Experts of a small language model.
Experts: 128 experts in each of 10 layers, 48 GELU neurons an expert, 8 picks a token, a softmax router, 32 empty slots to pick.
Training: a variant of Adam for the experts, 243M tokens.
Below are experts of layer 7 (counted from 0) of a mixture-of-experts language model. Rows are named router (the router's row for the expert), up (a neuron's input weights, with its number) and show model dimensions 160-319. Each number is 128 + 32 x the weight over its row's rms, rounded and kept within 0 to 255. Numbers have three digits each.
After each expert's rows: a language model's description of what the expert responds to. This comes from a sample of Wikipedia text that the model never trained on.

# expert 55
router:101165160147158068085100127097155089185101141165100133173175253127138104112112144130118086185117132093134181120078177136122146047151126146166135122130130123148162114099131158078148143100111121133105079101130140083121130084119058092225186160055072160111135197111137119186182149140134131125139162104096138133116178139104110138124073099130089199100127152055132086133109085111116112121125060167118122184150134108081117152156123114095126054050107158118140124155117112133127138149116139
up0:149123134131128149135115118136119106164160120124132150100106086139169112085140077096158122145151068124075115110158143109163068137167159124109213140103095141161138116141123150125181142105121099158114183063174192141077148133081102183096081166193114161167141148133121138165152117109112165142138106167076177098129161113120130133098133143054099075147142200133117136087101150093162082118151086158113088153091089069140134171157105112110185075150110121153095112103162171097124133120157091
up1:120111151138132131107112078173148108153159127142144141080127117122104071115106101135107079155098148125119144175177157122204104139115162175134153144255156126154158093168096174141138112120101166097136099125107129066051079051091106109073126126142109110102144123112083129141114104149134132149074124168117148157143158128118122141122079128148134121123123111146183117181116134110248082125178134088152114171105094133161130108053116089110147151144129121165162195125127132132122167122145122
up2:121161140159203179133114134140058097138169152093138155136088117079119178093139070128092095187165089158123112127144067092136095153147146169135165112140154116122125120174096188118201104144098077090125169100113183121164067106138175109099117147123086137145128130071123115084123153100188145118128128126130106101153085094152164126168103094109144097072064137119130131138112148080197085115117157173127155138084141105105098109090107157121112163155147132175143075178119118177145089173136110
What it handles: Quantifier and number words before nouns, as in one of the most, two organizations, several, many, these.

# expert 6
router:130119101127106165117109104123159174078109112107117142113128075173200134212167089154103123153096132119153106093153148089151094217063109121110110152122159135110085143136151146136110142169169093101106184100110105154108143117087113115046087160126119120164130068123079123113133097120076145087138119139108126123178123132168144124185163146152103127111118064112130116206137125124138152162110139204115089136130102141182185128131108137152140103106126088158135114113113087138107133085139160
up0:111143121046036082130146051183073177173113174123129157154124126114091096141114118126139178113112144128176087111186105108093068168098074086124118121117144080164102146127120115145126219136104121163170197134121103115094110079127156133097075109137109132144133126172138179151101161107109175180141124149123085073157130098126093104104101115159113154066114126196049118115100160118134139153168145139118108116158097105147127134123166148137104158155143119147112161170166083139130107149125093
up1:095141088121151114132162122118072126090123155162181125148166151134129055125130140069169111095108126148104118174162225174131095110124133132171131201151139129190131146186183169086131132095183105137126119185152157045139167133114088197089143132125129143133159179060114182107147096113102154073136085121137103088112130169154142130082121111149143138129131145097139092111162179162147092072098215139081135170146114136117123101093111079152193221167147134155142134137094105100173181174139144
up2:118167125124151122149146132192151086125085110131118178108167113085127187077102134156073107133092101110107168163079078096078131082142175126146157152099103169147096078103145069159128108223117127147153063014149075197140178141152090135064135105166163090127124099161118132148121162062100099127159097108113169137088126129117154166122137063167124144133149124138158160145126104162134070145148100097124107104088143125133128113121138173107125146108113139106175124127111120143127161141195156
What it handles: Final vowel syllables closing foreign place or proper names, often Slavic or African, such as Poz-na-ń, Lok-va, Z-ulu, Kau-ka-una.

# expert 29
router:136119132122128144113140108121207094146137093116168115129130174107150149135133133123086112085128125098131140150165120122124158147179098121132140111130104141116097174126101116111167105151089147071155137121132141111161172159100119069105123142136124114104108151115126154089108164124162108153145191103108105118123151100166097115112121136087084121160141152106102085157171044113172121131082122141100038130149137150081175103150149117118131192171119198149078163146156125139115155098097155
up0:113131113152081086084216094125097095221093115112067163108126148122129132121092178135101120133168122146118147178115130132140110073129128105105134233199158127139122135126116097141083117087152133142163141147123136107147123088116182121082076148108168128207110122117069176104144144127143132180136109134090141176164110177153081108154130147162122128174136147116180116166145108137180177139105163072119168119117131156137175095083099139123102110134136143149086174216169115155112176122114099
up1:092119080168135197117057143145136108168135119129107157165122114140222149104189148086127097115156097117146071132108112107115159110099080108153216101142081158134138131126120152178112186056111131157175116106160100157111137151126133140115154133099172120138133122125107095105107128141142167068226156174153134099126056142088212153088133161092166179124141095039164114126143104134110115097126144181121164101171114164112118169115120084121220076094096133104189207113189068147125075147149127
up2:125175131109090139073133113117120167149112157165166154149112120183172106118145151076087110095054080144167077148135124149148092138182170153111150134139108153193202104156118094118127156111127150154150119167132139204123103131154149141126119150148166159117157124181118097158109083130134083149122097092083110132091161126101157116085122109166138072176115089182094116161109148095141110127124109114083144116133155124147148142068129140094181096107143093068112190146104109090148093154109112
What it handles: Function words and table pipes in demographic and election passages, especially "the" in "% of the population", plus population, Census, Republican, votes.

# expert 59
router:126077169089124093133132137168111150123160150135107119149099068130151134110118165120174048165150163195180166151120161100128159084169135139134157134129193114147191086076137080180095114141105127091109130106122106189155109144157160045131093105119123105125129111099177130076102106157147168147136140154122112111149167139114185054106156075166198095145206098107155072107158128121110150061132085128116119095103140126127132166109128117119165126129214150159138112167056132146132111089120108
up0:143094156129163169136105083114069093123102125084101178105109132133146175124133091142125099082147123129134154080207169121075115126155158129128124138177118088113133086179193119155163173156158123147186097153140116133118125061137092102135092100113117143146141124063182121124146170115139126077142150144214147134128117135125159137116116076123120134095104130114128177142074158101102161156144088108148168151093174130182083160055168121128092103081137120162063106068083110147167160215159145
up1:119117173096087107165136154150106115134158151097096159118108044150159111108088122090137086083078167086144113180100115116097117118098106114205136149110182148129147123152187065171153130149146126102094104178151116124171098143125106075093079111122089107108129133105100157135108150193086140145182104181135082132143149122125098113130170142117176165116143161215141190146123102166083108190141113116076175130079095181092128110065135151133145127101165197108124147218105136143089130075130125
up2:142155138097115123154108111118140169164135114084152151124173127140147189178185136110144123193124126162144050114150091131109110120129102122139133122128108121102150193125126064116129139127151102161110148156116136150133124125109115121109141104177085077148118146219129122149062132120204128160139146200084136143180157036120165161152161133172148111135142132139166118106126215140121102087069102133157136080099108152150171170127132149120116101182158113095138178208093139078144155110090140
What it handles: Abstract nouns, suffixes like -ation and -ment, and field adjectives before of or and, as in sex education, civil procedure, development.

# expert 35
router:129144069175095101172143156117171091120141116109156170076178101087129098107121083106090181134060110109148104067146188191112160107108130123154095093126100128114161129085083136129167159110178140112168134069119205141150172168095125177141122056143139196133161114136138156130156100113125089087146193135162193119153115148064150108198140163121130131093120134084100144110128108118080138121135150166154065037102109151162161090092177156127165123096153068149112164128119136092128106119104076
up0:163053155182148095183140072110169103157116136076116094030101114143131144113116135098156097122097155120128194161147116100175144105144146109132127126120106093144144118126084114078160148167159159085131081107182151124120142115162166130121182137116121113142140187119149143144151100161111186149101144154098074157114091120145162145105087137106116119068161092119135178178147138098118184133130108147161156126129153149177127135154125081166107181141088103087124111099137148070201154160095113
up1:190075141121098171134144103086159157140134122081114101098178122107122178117080082107170181116125161133122169127112139109190148163106055106131164161164135072125175145134070092170142115169138135112097103123177165187179151152106127125128196118138078100081137120115107114130131161132174167111069162119140125136146036132154094135117151136079047167109143140123189105061118130125109105079163109155082160110178136096179093148161124136159135135164108136109145136149142127136160139139117177
up2:146133138148144128165091128164144134160155157141099128094105162205062151075132148121100150172129138116111151084098124136146134138133128142079130163131145121086075162116111098123078117138163137155113064149123133137160193159132128119105142132091085094121103080148116095106151131139122111172116075113136095075115145069139150171120138119150148197068134068078112193158153089100126139143089128154161120140080113114147156107135155142133081120139168210132129169094104111117156141087130118
What it handles: First pieces of Spanish, Portuguese or Filipino names such as Cal, Cas, Gu, Cayetano, and number pieces in sports tables and stats.

# expert 8
router:150121188155145147120149078122126133117072156114093093098109162064119145131107172145110093166131131096095111134105098142124104094093098130123107124123183092137146205132100170138132163093082161220069088139171084091122133122159128151110176157085135114130105139149134141126157134133123160141120106120161087186126117132155050115197097171150143153165105082158189152091102103050142163133120160139131085078143110179121115202107119106074135112120123121122158198175113142138066130126141092
up0:165140180078105094148115121118202120147130135102150085098109146130139164121179140079126058070128132090164184142079092096121105085135109122135155140168136171124103114154181119163062149120160145103120127065131110205136153113138146119105116102162122095104112128115152074094131081091142164153114112106115105153094095136208103078164169100145136092132145136157127214160033126122152184103192100102085108182130100124104155133150072199088130122162074150173169110140090120119115103147144137
up1:095131156128106169139163135105055179126113109077152155170108105139091058147125130104136128206105110123144133125123093068091123105109141125158141065153107145129127171132000194114150169080096126137121151128117152143146133116097155109139122131077147099158148115107120158159138087096044109119173127164088120110117114127128162095136148104065075142107076117169125111179059130144169096132097176195093164138117134117119119110089143141168132100118125151137136141166109119132129146146163180
up2:140117156103185117181119147161137096135108170098170078107178095179162091162173110152170187100151121130147145168130146125187133151143095141170076127129118165160091090110163179176166114137143141125172083159195108143168103137111086050164123133117162116154041156193132107107124112086073151107148126117142137128136103159086144104148103166112096084096123153135124116140091146119190147131124119110209101082075112129076125107112089140094149141086104084153076155102068146113174144082153153
What it handles: Conjunctions, relative pronouns, modals and negation inside clauses, such as to, and, who, would, not, which, should.

# expert 39
router:172178084173095129178081141088136117109157083171075073147120110088161146128102116094135095097130117130130187103158148155150089143164160110098125146091073164189129153095133101122131136118126117139130155129119161115102131125094089087170126116123104176122146147090148097151112070145106131139133127092111184154180088108214118149120090120106130160215129145146044117158148152097120137176124105104071104149116132160109184152100128145096127120167140102152078143122104049185177085161063142
up0:096127094108088106117066102117051164127169073145067142148121111122147081054099109128155131103169169216151151150107134130148113115106115168116141147150183049146145114133183146197154130098120155133045155137114150104123078137120118096121030080121152128146098144109080117093137121173172159137167170124074110097121150142086080133105142146159174119145164094121107047120137144149131128080112161147114155141151158160112133121127085119146110115138131124095194120143086160200122128145165137
up1:138103197118092103120140070082107120133132106153082135205147135206159072138125119128182145118133110167183163110152170126153069102154137143138113126238187115145140149108124141134125160149076141178101133135115121145113102129150101101087128147107101124140134176120136079158080138127118148156146095076118127089133178150108144112146137089169156147138102099188121102161113119109139124170153167109146142155089107132125107155049083141141143133115126111151147110137129082157143112141108095
up2:127148139124146087122168157188151133147138170097172085165118143198104099122169149115084086102150133107118097114070103066074157082192170132107180137081088099156115131144141110138118124180149145134182101158130131138074138153129205143145149143204129081138119112117171082134135107096167117134182129103140111133107142148065123144136139198122164118140134096214113177123133107159128116135098110044163132104118149173085170136098082071075079122130158125128103157114126116075128113113123152
What it handles: The articles a/an/the after prepositions in sports reports, plus competition name words like World, Scottish, Challenge.

# expert 53
router:085069151156162139076094074108130063103123103086049129137142084075127071083179149123072120174165115112121178145102118121126070093109118086118146130095153104152118169163115154170188138160120146142116049191123100125112138125149139077188097157160092064139134074130115126191129204162122156107107044112130079144176137121118089105195134159082104139137103206134111172123131090103137135150119131114112141165154164128094138194061147171128159123140072162111163117166107112144078108166111120
up0:118075184098145112175151140178151152141147072140104137096135225159131134145166113119109150145162166065178117138161151155178146114098080149149121113144176149128143150184142105105147126156104221106112130131137123134147108145113117139111103108173204190120182146122149145172140130126066093107129143149086117092102169114147129198124107137086116125118147142128103114192151066124131124141116097116150136119072105109120114075124089113094140175086171080167100092136149148047111113145148173
up1:091101145162083135117123151089099061152127110063088115142098163169111090152098142121136125160153160143132100175146129084109179147154075071143162082157095099139122147179106174126113143080172149190148125067055123138077132120132088137100116109090070088133102099091135118195132132118135157114110111060141091093191133072134138125122178091134094136113081077142116155158143156091185124161149121124173126086187095065087149154115097124162155155115104153139168177119130105180134125072123111
up2:150081206095142137125179088106119168123148112176132142141164143143149162112116082100160200114127176125106141147173112152132127093108117090098143146084119120113113142126163104144137103131142142114143126157158132159159166119077107175096128103170123137137054150102113176180142134127172140110109122212070140135127133079161135091136152128178104119138083150133128171165118111133111134075146089125100171124119092157094095124105135145167096203095089114126090110127082144147109095139143242
What it handles: Forms of be and modal auxiliaries after the subject, such as was, is, were, been, may, would, in "It is also" or "was not".

# expert 0
router:102071116176119117156100193079184176152164101055104143120126101150126145110162138131144097137141131144130150145133110076161157162180142095068122148132107116170192099127146135087113137133127129091085148103105129134131092051153095109118171093092100131127063156097153152124133142143060152158091086167151096121127104209169161094091113150126133125143145140090175074109173171134187148100077133075152177144138140096121099167148195136120143144183164115132112043154125184143149130125098130
up13:103141110154159177114151133176133114113139126149185176126123053093153111109131144157180135125115150060093073186162152146127151122100131093149154116106114155104120137122097147123106138183109172113130134113171080129074115124149138131121132124130205099106135109123139152130117101135115102128139133102129096105176118171149177152158080167149123114103130126193154185151133169141147125145182156153235128195128099149124102149110133120149120070158138139062154139096088160134104149140119043
up14:094109112158134073122171090133170095164091094144136157107117138126161071160165210112150089130115138100118169166131135118181101120128124120139160157111096073124111162138156077172149061117190165133096109125109116127167056113154143130157157129148156107151161113147077113092130093082160157131112156133161099118078128113191209164169144189130128129081129135118145144132157142131099145118171123192097171153058134173139160161093105148143118134149134166124106131101088120107100134133106099
up15:172087122150119122147132112142133133091124164124105148120216110124175122082101110128137116076167117147164137127127170159161156160126109101151129094216198148145138129131181177144162098100105116177132181158111098141152115085099095140053146098185113191131167089084095155095180139098138159113150158090138125192187151122122132125112124065141140084137170092192160111084119106131123136118122149147141152063065095133175063153119055139096113159121108100146101132091140186074157111117130133
What it handles: Word-final pieces and punctuation inside South Asian, Arabic and other non-English personal or place names, such as Rak-esh, Sun-il, ibn, Singh, Khan.

# expert 18
router:172068124103168161064171119098088046107166135119181185163106096193200128137122057131130128126143070178180138141094115118110176157133087142107164098125184171119162152110138053207124090195120062152162148150111113161111073163110156085124119131120188139054141210130068138096137146131132151145095171200126141148175119099096143135127186132118081112116146089065157135117118178171070134117119090146111097122093145161110166065081148114125155138069104106147114105071139151139121099126133113
up0:117136119119129140139090107103080123122151124081107124135150118188146160114152080111149062124104134112132154133088136101139120134152115152062175119179105118202133078129160133141150108150119180169156105098153177156170156091112141158113180133112154151083042150070158141132138141149120109130068125139144130109101184117104049074116121134130105127125157093129168122143166192117197098108124131098159120094117087102148103117135109095046165137187158146137103079140119139042144109159132091
up1:087077196097098144142156171163156162095104118117131168062137117159071122186164088109097139168091077139128150137111119188146081179135148161150158133152151116179152136156138114114159060173148090087101113103084157145114141117182091105141135181151117143086092101144169121112155110150177146089088121064099077116138149138124156134139114170105087170094161088058168180084179136084132131114167081078107171077170169107124141195099158143115097121188123156052069085160156130186099147092164166
up2:155130109151131058095136143129114121142143121103120032162184121058175162108096167064143104132189141146159172065148123159192099039083146094066120133152204121130097112119127155107158096107145114102138154112122115094153147111099177165115135191151100124132127131132103178108117149059148088066155115132112144128138133044159102139106070132194072163171125125189099136114089126135120120128169153122069152123174130139129113101166094102140120146165128099099046135118123098145086101179084138
What it handles: Short syllables in the middle of ordinary words and names, often after a hyphen or consonant, such as ruf-fi-an, Mid-wi-fery, habit-at.

# expert 48
router:091180092129123120105084100145090075125103107132131165098121074152177120132142173124064136140100169113205091090135105123134114123107090108117137169136114150115111102149116133146169119136151057172134136172134098162107108106092171159209181156151168131119170129175056123056063127101140181096140150147126141127109077143131122147184111192119107102157158105143125154134128187103070091123167174194166144101107110120126120069133133150131177105113167082189119072071155071106146110137148150
up13:131164103107129107126146105150134137132141090170099132172079093092132162142117148198116117080089086111097113138044126106133168103101160146115141162132105145156174126151152107154107122149119156098102105120146131220090136144105154110114126109103124154164099150140139064167155094113094146140063115142163124130114165131131136102130126103166154110164082081158125143196127177147186107093113063134160124121072088145206082133100131156141073104082132181129104141160104185078119127133119112
up14:085137162140129201108060134147141077125109119155124176104142114121143140122129133104121109102144179127085185091129119109160100084164135140172096105076141147115149082113114123216140168122118119125117117148134160109186126130166073114099130060113142096100168128140103135111128079089170106089139165134140085143112170149198102118147145130114181143117169178182168111154146112143086151147080128153186187135189114122107150182049106105145106161076113170094135101131127098136108113127168136
up15:114114127125179116072079115129119095192135124147196094144123071123130152103081144128163075063120091120058163144186148144126149131135143099119088110159144132055138091152090102165126175169037133082191148169199158143193079091140108136140107118098145098128139201126138087086080086111142079123154139080169192120104162138114115117132172153121128096130179159117171130093136092114126103146128086130123138124106153130180184105166123106107162064099092168143100097103123129081087080085166093
What it handles: Middle syllables of Spanish, French, Italian and other Romance-language names and words, such as Gil-let-te, Val-let-ta, Acapul-co, Lau-re-ano.

# expert 31
router:109130150135134074107149110174118118109169098149105093167152167153173117065171144134075123134177159113112144102110132171131073132152226140126055162122156080124164142127148133124107093138109155155112090127103066128101109093158104131113162148115149097165127111112104132147121058194155103142147108104134127088155134178171120087145102127112083122149120156095138183178149124129123098172142136135155123100116135169176128128084142181126224088118125131155091212169126119111101119086116155
up0:124103100112077199140110176099131110139166119105112103112178106119095113137138131097137138140165097058193100125179078184096093185137164196136125094148075113112131153166126129165153111148130151088079109144099114123135115019120065163092123106153081128129160052102067184101144131119167206122155133109051096118061095177146072111073165130143121138081083142163173120148084170180169117039169133157149112181065122105133105076115141091144126185079163190141143089100119139195144115074172163
up1:155143147059098118122104084116140153150126111107171133118083109063120099159120088125136155121183152097138119140111134146109097168151104107178122057084089177122150120115077144108108083104155173127132178172160133175148133149076087118106116150086120045092151157157201161093167099095112121049128134175140128066141145106107174174137087132175097159172131168124155165138144098150149152195104189148100158136174117115151092229116089117206098046060107102137104157114075073106127154124171143
up2:113110067126071112151085163115123129092104108107176148228158079114137194104118117183126132112128094126153118151131128103137135215106151151159121094126114151122106122153133091170135139199106149135118173141171121171102105119108110131087171147150043121082060147115117151113149135119131096154168120116135107116143156169166135107125186115118086123092141098117083125062137168147123161137109157167099137088139083121141110127162113146183078121098112134197138143103104102163111118086158159
What it handles: The auxiliaries has, have and had, and prepositions in fixed phrases and sentence openers, as in put into effect, put on, In, There.

# expert 62
router:148081219181180150146106111130144160110189127097094115162079152130157120131119119136094183120104079085169180122155101159144129112136150112134131083109140163149162101153120176108189131070125131108115132166121154151109128129105072133152101074119140129144120184090144135176139120111119119197089103172077108098127132110136117072130080120117105140227136160149155185057158125089104126146100161140149149177075145096090102092153146140118142137139151118174099079143161141151108107099119132
up0:178103179125147134167161102165095167114066175085171123136149143186138118168105168061183153129114167120141063160090118106147090173141131105100127150169123142142136051106157124089108154115118090098103081100084177141133033056130123148107157124089117167117154141092065123139113125125172140146123144116068154162069137137116150157117071137172081139107087091142108092063182150168165120052165205154144104101102034130115098102092159119099147095123100123145038125091151159144159114128143201
up1:129176112123144103094115120126148122119122138197149148076173158181158152132089129078171138128104196141117164172106151135179148081115132090120137160174144130104151046109102142135110144153166184136105109135114082139194144104153113121056112113150109172115129120123074100105113141198205135115133138169146127175043092130159079151153168117116117138092137090124147159143084106114161123138105103110094118115129092118162106079153070141092127140178082078133118159129151145122121114098118137
up2:154079152075132110111097051138141144125050141155066071148123147186104098123128136157127168155120146073190134159147127156160126132144108105125138131143155123153137143133083114106123165156101149101120156085145134136153153163076118170093157100171096130038126126107105141236181086118141162132177108147149096157071218143101191137157159088119144171116101167113112112147141112108096130102173139128161131122142133134104104039114102133181138137156111126130152168107138114210123058197144138
What it handles: Prepositions and words in film or music reviews and awards, like of in critic-of-outlet, premiered, Best, Nominated, Film.

# expert 17
router:145180092165125143113155155132095171092122138084132113149119065134135160109111071059196161091102101165132077129110177094130131111116110132184092095138114132154089152152153129148110193129128113094128169118070141135118169168067109145117098153104115127158078122114174153125121076108109115168151137079141109148163089094140077165097183158172110149096192114107108151103095092113152107145085086123120132149190173134108077126074154097160112160131152125097145141147102129140121104113158119
up0:095148136169124196148162148121151079159139148091112122127111165098139111122124141106134109100162109118145156103125120096156148104147141141094129153134093064142148187138126094187115111138094146182091097143159127200114174120177165141152161119147077134157120136163146131116097166124134153124069140137101196028140106099102123078113104109155166118129145105178119145108173134141165121146106101117155217143113114127093130136145136104105165077075095099110045140169160138132073172145097151
up1:088136139134098117150135119112129143152111112083118156166096115171126211110124147108160167206117141116135161128125139141134101083117123059131171138132116164127142105136081162096142122086138137110128149121255149152130139165126093149126110165096116134086141134120120172090171106125128145107164153148051063155145157107101173121114088101177161128118157158088157131107077063115106115116159183057105164136119112139123126142110118128204132132119124140117147155149115120188104161137148121
up2:157102138094193207173112154153103144121120141157168128154114123106051124094098129117164168102095141136174122089110183185143137097136105142167111128055095112108123132139111089159131145132100125082095084164126110150143103162112168145165087082144127097146199149134171173108148147154118081129152146119100161126094107105033117134151126158137139093168135079135109121096135094077114118124127071028140168118140092104099127125161088132107021119127090084121082170113159159093125091125134142
What it handles: Single uncommon letters, mainly J, j, X, Q, Y, starting a word or name after a space, parenthesis or table pipe, e.g. Jury, Jahan, Mujib.

# expert 11
router:113099162146094101095105085149090119111089137181155101118176195116072088122096143098127064138110025117105178154082106160093123073186130113139126143078148105159099137095122119159112105060101135148074130108062139177143161148200123085141133131170075093179110119141196133147171149160079139146108108117152135139135125140115139106128088119090119151115164125111089076116185120142120148075152116114087118142117049108079139149153227152203155138115102077169139146104097182170143145105131098
up0:112128136057150198115066151079127154069146144076149136078080157164120070118158086169161120130123110113114161066136169147124100106125118111156147085137191155108147091072111123106187098084111081142129144144096140175140101083118114156151107098102100120113103175109162171152120196105137131146137132064096131173092155150145156132150178114176146115137102155041112065148173155143127144105129210111102089172104136189132123060094116121136193139123083115135162099177127094147125088172128092
up1:152171114139087116116144112177160123123139191125093142117156131126112109094149125155108099139139136095096142150167139125105142112072184194139079162179142189106120086160066113125151143187093105141091150123116146094163136157101120120076122072124157057119172156152132078117201109081115154126198176201139042097119123144104194112123153158134122142100162115178096065108137140125170192080146114131111078145141167128096115127063136122108151113120104167135155185108100189115131121158142084
up2:143099145133163151128212182135121121142131114128067106177081159162102134100194176112113157160125151139128197135123106177172157139110151133056135089134136069122128158161083164137134099090150158095156159138174107123122106063127130150100103116101178110164119128064140074110171119156130172160107141157145125162145150146145084063156142155064129108141131087137134118180108118134162122082096101135161146130139197086076149139081084141126126170141112123121141123105132136079176180155113123
What it handles: Adjectives right after the, a or his, chiefly ordinals and quantifiers like first, second, same, each, final, often before round or season.

# expert 61
router:124126107094090108128119155142144215118196132116111141106120127177159123159148160136094047088084119168127147180100149145124125123207142127066131129102111143164221088096145134182138118128121137081079074144129119123125080101148108160187130083106183177096128136141105127189159129156061120145107084165158150101151161155155136117085123118120129117117148137177173071146187121082137151165089086070107190134113124147102097132163157133090180147169179126096086147178101117148145169160068138
up0:093116121101095081179161115114131145160099151128123143110160185097123111153118097099125114153125107135138093111117117095093099164143094148095154177138124157119106129135096151127150139149019087142179167107132137168100127130150087147045127118104093115160110186204154068117106079109122060114191185161160145118150179130098165202164221134124103144101147109108120158105140119143150133180134116150106126110084106139126100220111118089161168131087100121095141175095052159075119167094161111
up1:180154154160146102139102146128139103084114126160157133128167090102143111139116098117159137126132085076142112149137124152132056150094144153100123128097101126099125144147146115162136127171095188141135171129094101122015136116156106092096090099138099136133112124148132137153103131101114113155146166061101098130151178125138155175124145102120125087101131118133113250120114142107180119132148137136208127145151147144122137127095116102122102102149086164118127097131106095152073092168156097
up2:157105118171081098116103107124194156109138121190114096150184076086080110112081144119139135125128104147132145097140155112122159161124121178133217177131107191136152104132112093147110108127152135141119114174111093124146164129125085149154081100161106109182156083112154124180149122098120181090145175172124182146125164141111108146085169085211075169109058085122103084143064099100104134187101088098095127192102098110146125138125098076166150115165165169112073135082154092106115108097159148
What it handles: Final pieces of non-English words, names and botanical author abbreviations, as in Slavic -ić, Veliki, Vell., species endings like -a.

# expert 16
router:186129092164109084128136153180118058143205032140103129157177147107142097148172134096061139085106096114067120160058082136175117119137134158142046174191103156143136121119141138122158059085140149100140112093125126209113113143118140173112147124145126154054137143066105105065114118114147119091146124098110189099151141126114181113145146172148117079095132111116119164107115201143178178108106120187166109113106121190163105063170122117085111165140098184106168106134171115107152081100131116
up0:115155140165143102107124107138087163142122098082141172084083107169106104136148081123103142152111105096106140133121116117126187130117028105155084135104089141109124103186125059112099095126117139131075111142116074108113117106131072152155173064106135124134192167123160174163140067142130145088116078101164140093080176122084102150071108085173184114086166103160084164122228157162093162137165085134153132089049152162121112136129129153125112116135158166094142061156109224189093178159169185
up1:125112150139140109158118124118180160175097117120087152180174116168133088187125157086081132142111123071100159144106116114098118119042186083104174139142120111138120122132064141170147107115208089122067113142113105146137127092141169120139098096198080122107086102124163084147164120146098167131060103127082151105121129111099151091156163140156157129105181082079114079125170167143166167093157156116117194159133078103119112115158090158096134221136092142109146139171147102184123160136126152
up2:137108160123027173105147046069084164109108130117090101156215084121067068058113101053143161119131131129128139123097108110072180116109152144176117102113122142160157177081084175110190146092109087076186125073139155130143102156102128175106120117169143108129127110156147133122156155206163141192174127144163133088153111103156132128100131161150125102140192130151123111090119130128208106125149142117127141150121137119146058167150131125071154160167106172133111142105122139132170099096104102
What it handles: Inner word pieces after a capital letter in unusual names and words, such as ough, yr, ich, yl, or umlauts like ä and ö.

# expert 57
router:180219125171130212137126110115150091150108190121124109131042177127162127125174124141178123091121064101163174077132119156086101122143211115076111184119117158111152123152108112164105064110075128118137088205130175124174088159177094169144159075142190126127101104092157141138092134113126118126141132037108126113145152156126111148119127137134166156084151141111128116084164098127135080174081116116173091188127179122082114153081121032114157157165194133158135148125075106142115126126091125
up0:089083125084180122151103130157130128137166087132120094108130220103109118128083122093115141167155120101182080087128149074132114123138136140120102105094121103045134135111136107102096131162085124157149132072156122083090139152113160028121130153172116104096101144151138102158137140154118118114157125109138063143115096124119168070098153126151145135136099145125098148106143058167102146145174096199161091073113117229115157106170111145190152150114116152020099131068122138136118129136132143
up1:126153113126164106162150108090107127147175132120127161142105046125073131106069120146123170158106105074114100148159148091108097148136126161143114111104145079145131104146065156169134124136093167213105134102149113098096190109194083177094171124126111103116152095147088162096113131136129142143119097125133124095140080138113168083156111138153110147140104172102243167152151110176147111151137101161182168123123126113099139184112154136090168125100103137112107150129103163153149094137173114
up2:107107055123097125142116163133148105177120141079166169167092081103134126212190122132063087121086148190128219139122159100143094132112110118123117145130129141152143137132123115177110142142138138101120054117174143139121078149149116139111151126095138161114150134124186094168112108129093132074096175135171151158128153154116122126118176119159133092106111119125140213140172124129128130082124124167131161133155140128106106111146103108099125087143091132189159169107163124153162132157116167
What it handles: Slashes and separators inside table cells and lists, such as N/a, +/–, doubles pairs, semicolon-separated genres, plus some articles after prepositions.

# expert 9
router:079090150113119129110121127120107144106106150116126150104048109171116104174114167111112119142099108170161155117133138154183112110156151122070118132115090144122134176074151120182087113139121188077114133095105177085144085150114151119153138103129114134106136105098139121175162186138092168097084078155158133101121108127165181125124107150151095124094136153135102080151184137088141159155131123137192154174168185171094155102178121098093172206186175152118084201194113088147092143155107134
up0:169081143137164043130114022163097108113100155202182093161123090161159116114122146166117121155137206116157116084156116154211102140139127092127156140162156111130163125098113136199119103113157106133134089145112158119129132161058125159181105110114147096124039138102107131166125068125137160101174116136171169136151123161174128134215100135093130185151116125029131148140116127098140112069219070142104179132087090125090126156175147123091091136150136084114115163122083122160110118152109158
up1:187071069170125066101128112075123082174137124123110167113126099105161088112105169146139143168137134177182137101159164084156120100190151109128140176139100093125205111180134079167160138143122220118083088091173122135128197139164152118160095052163095115124165125133059097141129218133141172099113133115203162197087127134132173126141113115165120178119127077097115141122113151122131129110086102159154149141158110147156103115122112157089120147137141138092123102108151134147113111151125165
up2:143125129194149074106094091173075117156145117136110088117185087161095118159072125153143051084191104058086116143144126107162058129073110099133149106102082058125127124114155106144084071120121138114182127112106067151050125164141156114117093171166153095071099134124113098173076122113136112148124135137054140193140120129150137133188151163108094111146134110119160205139164146068093162100114082133174125133158107131146087155130168159149130083122101199104095120099147089148107141122142118
What it handles: Sentence-initial He/She/They and word pieces of sports club or player names in match results and squad tables, such as Maccabi, Celta, ENG.

# expert 42
router:155149107157119085174069134128100150202180126171162119053140128145163140115136092122101100114125201076109132123126131116123185162103079106129126131129151102080133144135115093169130108147128148091124172204117113163084133178149187126081063167178149085124101105160128101114146107163121173095104173165142152125143138136122099150133153140122140098157105111127162141139109156138149167134160095185147156156066170134162156059185150160140100081116112109133179098140128145074139106077109132
up0:147125158198121143132144081117099164117126064124097126183101113153143099078160113124137182143155143103159147108177115166106155132130134086113156144150148099085119097178130103125137115101129151139088079149132104138165088164171123163167175042062121064130065109108176134090140109153114144106108150063184168101184128111131124163071091178146166127109169161131145103126182104071112102124121104135091119132097140138100071153081115114169080102107117140159086132160111180117148146137109109
up1:157147115121154076183174178143130085127149050124140138164125166156150125131082170077117093153191141154101166163114134151154131137163131161112130123129150062188149138097087075134091104163115173103100116157101149165216084152113139139119173111167147119088142126088168072119166126101152155195143114136180111078113106089121181135125076122100096102124092114173147077188169120148135117184175111101097125051064155055137133146113153152121112120059130057112104141126138144096144130078128150
up2:135161138133169117117102142149116181145140108183094167137183136120138107158165144070118134043139098115135116110147193096203075138110129065136148148098091105119120182151126164115102164143148122227168127127138138113079164218166093163113107133183125072174136155133170087158169118102162131123124140110142134089139099135117085101138138125120190098125152109080170126158068201101090116136143126119087162151149118151099032148071087130117094152095069162090119128097111115111137074110125112
What it handles: Endings of Latin scientific names and taxonomy terms, such as eleph-as, glycyphyl-los, Sphing-idae, Hir-und-inidae, in species descriptions.